From a checkpoint of a small mixture-of-experts model trained on Wikipedia.
Size: width 192, vocabulary 8192.
Experts: 32 GeGLU neurons an expert, 8 picks a token.
Training: a variant of Muon for the experts, 560M tokens.
Below are experts of layer 3 (counted from 0) of a mixture-of-experts language model. Rows are named router (the router's row for the expert), gate (a neuron's input weights, with its number), up (a neuron's input weights, with its number), down (a neuron's output weights, with its number) and show model dimensions 0-191. Each number is 128 + 24 x the weight over its row's rms, rounded and kept within 0 to 255. Numbers have three digits each.
After each expert's rows: a language model's description of what the expert responds to. This comes from a sample of Wikipedia text that the model never trained on.

# expert 38
router:081095148096142104142138120108117155107121093109097102124091125121116165118102156122130126106170130156096142140122114139122154161147127122142112148156155104145132148107120140112091152100087098174105125144192127076135135130177096118124156105108100126111123121156103134121152102113124127138134141151140131140188134140126077158170146137110147117107130143068119091169106150097147127113132107159167138163116115145117101139105159163136108152112091126107120128143109103153179107164084139143148124153154126123145132137139176169152145081106117176123143115101138125152113091136148163106
gate2:137153117120105117112139107131141131144127116177078139146136128114092146180113101117137120131147132138152132162120133151145174136120118160162162128118148106118106144152137106171100099105111144145124099124154167119142133101178192117107110072099164128117164102172116085143124072108146124142150153108150134175155168057127145122180108109114151127114083127109127123123101103125143115113138114163109112120136123131096133152158122154162137149116134110174143131147121151135114148111184171164126107145144085131163128129097135138089142139133165136120100094131105121142139091113108142137
up2:128160097124158115130166123110126147103102118166105169141104088088108119139094130170124124117137124116136143160113126127129126119106139108123112136109086121115138123120107096097126137126129134144102151153196115144164169175131125130091110077149124142134113139117079096105115120122100156113133107125109143101125175134142098144081138128147141141134155152119149137147126130092133092127159153136139099151125129125142116146109100132138168132105137155157181124155132135110104165097120078097161087134131132121199108133128141119141091130116113170100194109147088137101109152061085123142
down2:112137140153095141111143151142155082072155077134098125093114153162112151079121125095130123134093117131118120128085157112091189129132112101139161127142133108126129160077150105138154131147125148152115130174135116149078149090130102120081141140102132130145090115122107112146155088109136144130117151178140132118139098080137161148149109096151104134144109140100106083104105133153140085125134109146142154086177142151138116132154126116168105112156171096100087140119148134154124119160150144165106114118101147117136166163114156143121141133145166137110108152108116109134093102118112146125
It responds to: Institution and place name words. Capitalized words inside proper names of institutions, offices and places, such as Supreme Court, High School, New York, County, Second.

# expert 44
router:079094167113148119145110101120124132096117085106089095092119115130124161126108169101117158120150106143112133109110125163157144148161134126099116128181121095101136146147118161120116127060157124129078137111146124116127150108153107109137147115145120118132112142153113158097178094136099125079161146130138163170134122139131113139142115138109150132114148144112140135168101163157118151114139112151158104134134090154091105155068125114091105123107084128146128131172090124126120135129101147150154177128151074120140122159105152154134094107107081154144139120103169091155151101139134145115
gate0:165113138097131116098117120158142140177113138147158103090129115133070131108110142147090146131096179090136114113117173137093121112183115130107148136167112106137127101115161109159112140127134110119167103129125128131155112138109129134081129131136136116162113127137128115118104136114100133080153122140120170175128146115146112135102121118141078137169149127135126157172127108099140161103127140156123134150098116134122110125125131104117114115116097149118144123148088114173112163152138176173108131138103099185112111103105163136090092185093102148107135133180100083130164081138153137127
up0:177138141138121129120100105144118131162130167160183128105165101126119115144159140123137099148135169097174176179123149156110158147150096141102129113101139078117160111140082074166126136077169105130104114115133111116151129106117158170143107156138140134120114102119097111100180104126120123109132110134155099154158136107117097129127146135115130142148081088148118164173118143138124157110159106166169100136104096134115128121124122132093101154134127134124159103146070111167119125168161159164127130160121136109113116100089140118139106128143142154134129178120146116119155117128125101121
down0:126190106153129113128119162124119100050145098137114130128113126156126128123143149142155113131132098149114120130147107119153129077132110123101115174114144128120088118131142137105107151179104096144155146127128134124108136152139146149146115128132085113176152135140163158161074135109105152142092099100125126128122102110156161143111121093146135165120117125135144147145105090140137123122127130099129169128176149102137155131182123113163164147138113095129161134123156097128114137108094097136125082095154138131167182178156123097134106143166172105088106108137131113117136148126110120197
It responds to: Nationality and domain nouns. Adjectives of nationality and common domain nouns after the, of or in, such as Russian, English, government, water, domestic, river.

# expert 12
router:137081115094137057127139131117088116114071102131094152116136167118115169134103165120128155123150129132109132125118116160143124134183109096077105157164117112107139125138143131122107160110142103152105156118157171110126171136151102101099128119098109122124130170140124145108148130109108123133152157159159133134141112166164124145145138129084136146093141142066149120169113169123143133123144110121179134156148108127112103153115163125144126162089113120141079121143119136154131129136107167152142144158132139110139129124132166144150100096118071126177156115111139088147132085150122157083
gate0:126105121093114161179124137093126122132145089093141145142188156135144132150156156127147164168158157118141176170116120154151088103128105186125150160129118075148122137123138115144125126102109156149107146090095123133147093104140143131113136133110160087147146105123137137121153106123087139104111108156102147167109118152124117104153080143139136145107131110116123130134098102136141130182142125130122111135133148102108079114171131122134156154104132133136140141110088123066156132144143133089124119089101149127082105160131071095102076114141124153119117116109133098128122092081115101115
up0:143085127123149164158052099116123169116125112158118130148121159138134122100107132152107075097130128124139146117112077173115143164115199156124106143128127142136097151145144138121115147114102152112141152140164134161128138139135118164109140119161131131120146158092142099131116146118133123100104118139146120119087142079077124159107156150122144128137141133095089192115138134117130120155148146128086135153116184081185121127167133133136117134083151108107133105111116128149126134160124162109148124115128169128152158212141127099136135136111137152125120128104112115117094100152137104151
down0:128122162142159129136152163147110138109092115122140123151143102097067122073139116103166126086115133095132090152142145112128165133111135126166086092181116141118133098098142128082115090125133082130121114129118117140121147169158108137088152153153100129140124106121131114139120118106125137143170101131124122148132108139091092138181105137131106120156108105098126144162123124111125115147117125125090121124096155150128131141084078117101126105143156098144137137169166117174148180081096146115145153151122114162166119112122117137134145072151131101083123125126115175135124177161137097109
It responds to: Determiner after preposition. The word the, and other determiners or prepositions (by, during, its, their, his), usually right after of, in, at, for.

# expert 28
router:107105140118134084139119122103126137105119081122112103088104124106103136132083126142100162105166105133114182094142110159136150111131128151102106138149133059112095136157136155094128165103112100128106133107179176069148148148154112123135121095131107095117114151153112117095182136137115131097125180137123190182119120137116113148145132145085165116113133130103143099138114153144138129121144123153173123150103108151116137143103155163104114154103097125143118117146088108123136125133105151137160164146157126139141140111106164137123115097111094167125135097113149104170148114131145161093
gate0:139153130159088151151090150098107108089157153144105176143128147109121144115118088158139166116132087102179125151151175091094137105139135144161125100097151154151112136129150157156109116122106118134115116120113155118138187149120153144119130154103146085099140091103146118141130109116168144166139106136112117151114150135099118131112094149123156091137143082117184109154078141124137145159135171130113107117115155158090139163127116141124114127114094097083165128115103107124154128076148097124126100136099109121123120136138123125142125126129118155086183124118131128097095160102137072152
up0:082151104100150126132106152106142169106071143115133115140110135151102118089135101117114155168139174122136104116103110104145058142120118142114158162188157121125131145147128099116121170150080154152174120111157134148119110155095138100156154115071129130139115119093080142117111118134127115144072145095108125135171114166149135123114135101138123099110122138143118122140123104103142138125123107113122142107119126117113121143145128105104158156189122100123152162150171120115120158150136160093099121104124132168145100162086132107105126107112115121150161124111154130143149128180083156090
down0:118109110111183134134135132121128128108188082166120109133158157110145180107120165152165099121121112085112136107154150143132128169173134118131124090125139152131104148134142156142145127095145146072153113141113157107137120129140113133138145144165145105115173122185187155176128111098167142142134149178086144121133164143103131147082110151145125121151120118108163163189084137119145129137134123158126127119132144104161150139126101149143131152107099121172169185096104091141169122125116109137132117127109083094126145100148161143142141116107122130108127139137116155100115116124136113133
It responds to: Countries and nationalities. Country, place and nationality words in running text, such as Pakistan, American, United States, British, New York, German, European.

# expert 49
router:104117152085129125140120097084109144094113111107127108132093167134117162119120135148105167092134100136124179084116093144092114122149153139102091137160134088134136144109127139128113162128145084168124151108160148085119127152142109113176150109114112124116111149161106106118144125151130138131148162127136127121125119146120102180159125132109131118091116116081141168173123162122143183142165123133141128139094130183118100139105133117104114143135122115132116110137114124132149142126112175134176178127102120152142111150141171137156100064101100165155166115141122113163158121170133172104
gate0:083105171137197120116084078151130092134091125133158093118176141109127147159093169136138142117087071098115123106129147144110168130118079124109098108096131116110151140154176137139095115107132105136154103139144142146146130160140178154148152107131140132153129133103114160109141173152158123149148167156114178133142115102113110116131136112108165095136147106103138113165138148129136106134151129136172136115121091144138102105071131156128123116125072117106150109151125109090162128129119142172143115131111130122101125142126087147080151145122102159150145141119116150132127104162126103116
up0:155131118116126104139151169138146118145187144128138140135126090103152181097107174142121122124119120124143147149117109122118122168152132134116108156160163139120120118113101144175106107154145140151154136149135122113150133125131158155118165151079123158145143141082136111123117123132148162087102103112138134114114114155128167125077168127112064113175143127176123130070145085125140129142124127126158106142145102161102183141142186119095123122121159104110114091118111120130158125086154136133156104175149164103134156097111143153059127138125119134133117128103147089116083131139104125119
down0:120147159139098145126106136102099176122143078097116102166144095105145116100140138121105154123150117124120083137140173122147141135129133149137090117124101138150154121104140142083150127113140125097123083106121081132139105145127093140122112104138121152115155162160113118146105052135108137138117113168107125138153125122140135138111116186129126161110091110103074162133085140178161080150073132146095130142094127176108106090138106153141144153116112133137132122124169125115091118131153092097118142112122124133088109127137168124197117167116112133120124119154153141118154136132134138175
It responds to: Compass place-name words. Capitalized first words of place and organization names, such as North America, South Vietnamese, United States, New York, University.

# expert 58
router:101135146114077106135154171124140155127110087133141118099087123108146179142083143129117156122164150132104137139120102154160133137131128109112107174125126109109105169173121154102115152087122122152072141117151118101119124152162114106115145120133106104120116130165101131101161110112114118118175141165146165161169131164126104182151136178103141130122130155121117114131105154141136137110155128167136098160126111135108124141075139161121090125107113126129090146148129137138133086102112125177147112138146107131173125133115161155162099102099112114166151066085124108149153123105154124097
gate0:140143114107133160096153084133151123134102084159155102145102140128137152111072114159110100099125136100175075111100152124125126164115127133146101129112111121074128146092121141097136143162125108112147137138159147119116104162117133113103114127150133165151117148083146148142131127157126152073123127100143158152112184148138127161107101164125154139153127135126122187145098133114109121114123138132117141150108099122123153103141082122103161102095129111160118154161159128098171114089111096164081143083105103103159099125135130092117104141134138104137146101090115157108170117173109136151
up0:137100116165106133123105074108100120061126116147144120158131110136131143106159111119166143116083113131136137171168081103136104089116133194130103109143113125174135128147117113140116144115103092127164122144146118115159136143141094124131122122107104113120084131087131162169134133100135158141139107119131175124173127123122137141148139130119130172119161156132130102122139103082074090152149149104132158127130187108161113140109167116140104134100109145115115125115146140193129151132114155122115135107133133117160104119121090121126178106166107121147118106129129140172123121125075149184
down0:171130137088143158128139122127155128171175102104164166130100165126129108140137140105095105145150127111094133108104163163102156113091156130109125118112127117109142155134109156148132108109140119164096154105112145130121114109119127110116135098132160136115151114112114137115102102165138133113148124161181103122130118138162102120091135128168137089167119122128142134148081157140171141085143096137133103131133141161137137094166095117070092154150116039095133110127079124082138106164129129129100090130099144187115156163131146095135116127140127145122140132100102117143121132094162142119
It responds to: Verb stems of action. Action verb stems and verb-like nouns, often after to, such as monitor, guard, report, attack, recover, followed by -ed or -ing.

# expert 54
router:102094164100131106123119087126116153132073107082132086109150130116110131155120148151086156140135128123107190133114104169109152134151138142104152171151132099124122137136156142082129154114138090136119151111158158117113118126139145148102154127125104105099111151143130154123134078125117105099139126176157143162139112142158120168122109138115155139091127114065098136169092151149135170101164099140138124138123132128123072159134141175127083160126101080136123154125096124097132138126102115142158123117117070129150087134135135122144095115097134151142175104135128125126165120158137169106
gate0:128078144101146126143132133137079094126129099104157092140108099117148101154138123135116122170119119106152183114144129130117132152091102157099163098131152108103155104140106120128148140118105127116102145142139129084132096100139164133089150176099081104107126133102127151134126093118154106109121124148144103131179096142166139128080078119135157160122146160085128117155147176118113156161114151144111156103143133119136109138154112139077131155118106094127125147125097142115074106097118074124123150119095106116121120104152089119161096101087136134122148140122120108175140106127108156176
up0:128121153142138158077116115130117121158119123148123126094140130124148140082108138118164145128157126109136123128160173112134114064157139133084107117132103121117125066117140112149112114137118138112132105152129179144097121112103134074136108137122123107186120131145122130188119157144108109114124132131131132109092113133097107083113116122132108042153138170133139150139132140159151138094136114139089185158116127091124153136123129141081127145146139093085125144135109134101134114135183185139099138140084169132125149150072146119126129111142131102166130120152147143158133156154161153139
down0:156082124136186116155128150103100177088163091124138132156150088126117134110133105128156158129120104140101188157148089157108125152155169164153117102145163137107147155116107107137080136161095108112141108103125109096107104153127142106110163130147144118112187137120166112133176092126161104160144122091105175122100120124118144125113117088129159136095118132135132131150134122123116118164088120117147114142109117153127152147118138116121139104095106153162126098134114101158128106147100133153144155135133118132130108117136160157103131141072083145095131115139167144174142123141078107099
It responds to: Music and film nouns. Nouns naming media works and roles after the or a, such as single, album, song, film, producer, version, episode.

# expert 63
router:107116158109126128138116123126144143100101125104140089107102116095137154118097191132108127127132139136133107141129131141117150147142104121115108138159140122147110141157149155119134143120115130166107160099176140100122139106157132126114167104120104116152109155135117158138169096108091146108147167111122150178159115195147122137138132160101160136107145178113103140163112130126153138080141092149170108126151087171110108147136131139154095130094118102114110194148064139129108108129116143118140125130160097158174103132137135154146108084100095088177163094126151127118105096150134157144
gate0:088123135111180144091153144128149116160103132089118107121115146133126106117128143137085097133129162092171126132140145139140135140107140151087120087164110124102113145129146151118170085124149124145148136076127141164143096116133160125130125111090094107135116130083158134144137131095121145158111081105148163154105118148149104124154115122111152148138184121118153101142097141099108111123127102142114140074125100125158108139134190093165170118136108140121141112109092095097125132145119112144124127113110121076106113127104128117143092088130146079153086133155173153066110099166128126118
up0:155103113115121116136127175163138128108102104163113152151131153156166148185113176097157152132136110146141176131092135103135158129149110139136113148149117152133138160088093152153104177162084156136123142128115112115169125108165146102088114173159107149158114129110110139118095144151113107105123095123124134101138143123147112140129159147093129124130100115172163168087100084165098108160115142152167136159108159147110157121121128121141114127139131144120159161115116120118103167138149117142143129092083133138142121163152129095114120121073105115089147154145167098140121155111089107156
down0:153113131116161118123127107098149120129111143090170127112141133096152119135146069129100112090108124102135140086170167123132112083102119114116134121157099123139117091113191121060151106125160138160132116127169126115129120128136137150144158105080127093111120125121151152172162152068151160177123088135130153159107103141122116141138112101134160131130161119112140130157151160078142109118111129170117162136157096100147123116145153138131194122137117098121108117159126099108171096140131131118116133170146133131102119102116147139177101101158125150137106115129177137125122115145146158098
It responds to: Generic nouns after determiners. Common nouns following the, his or a, such as name, album, film, office, style (as in "Architectural style"), life.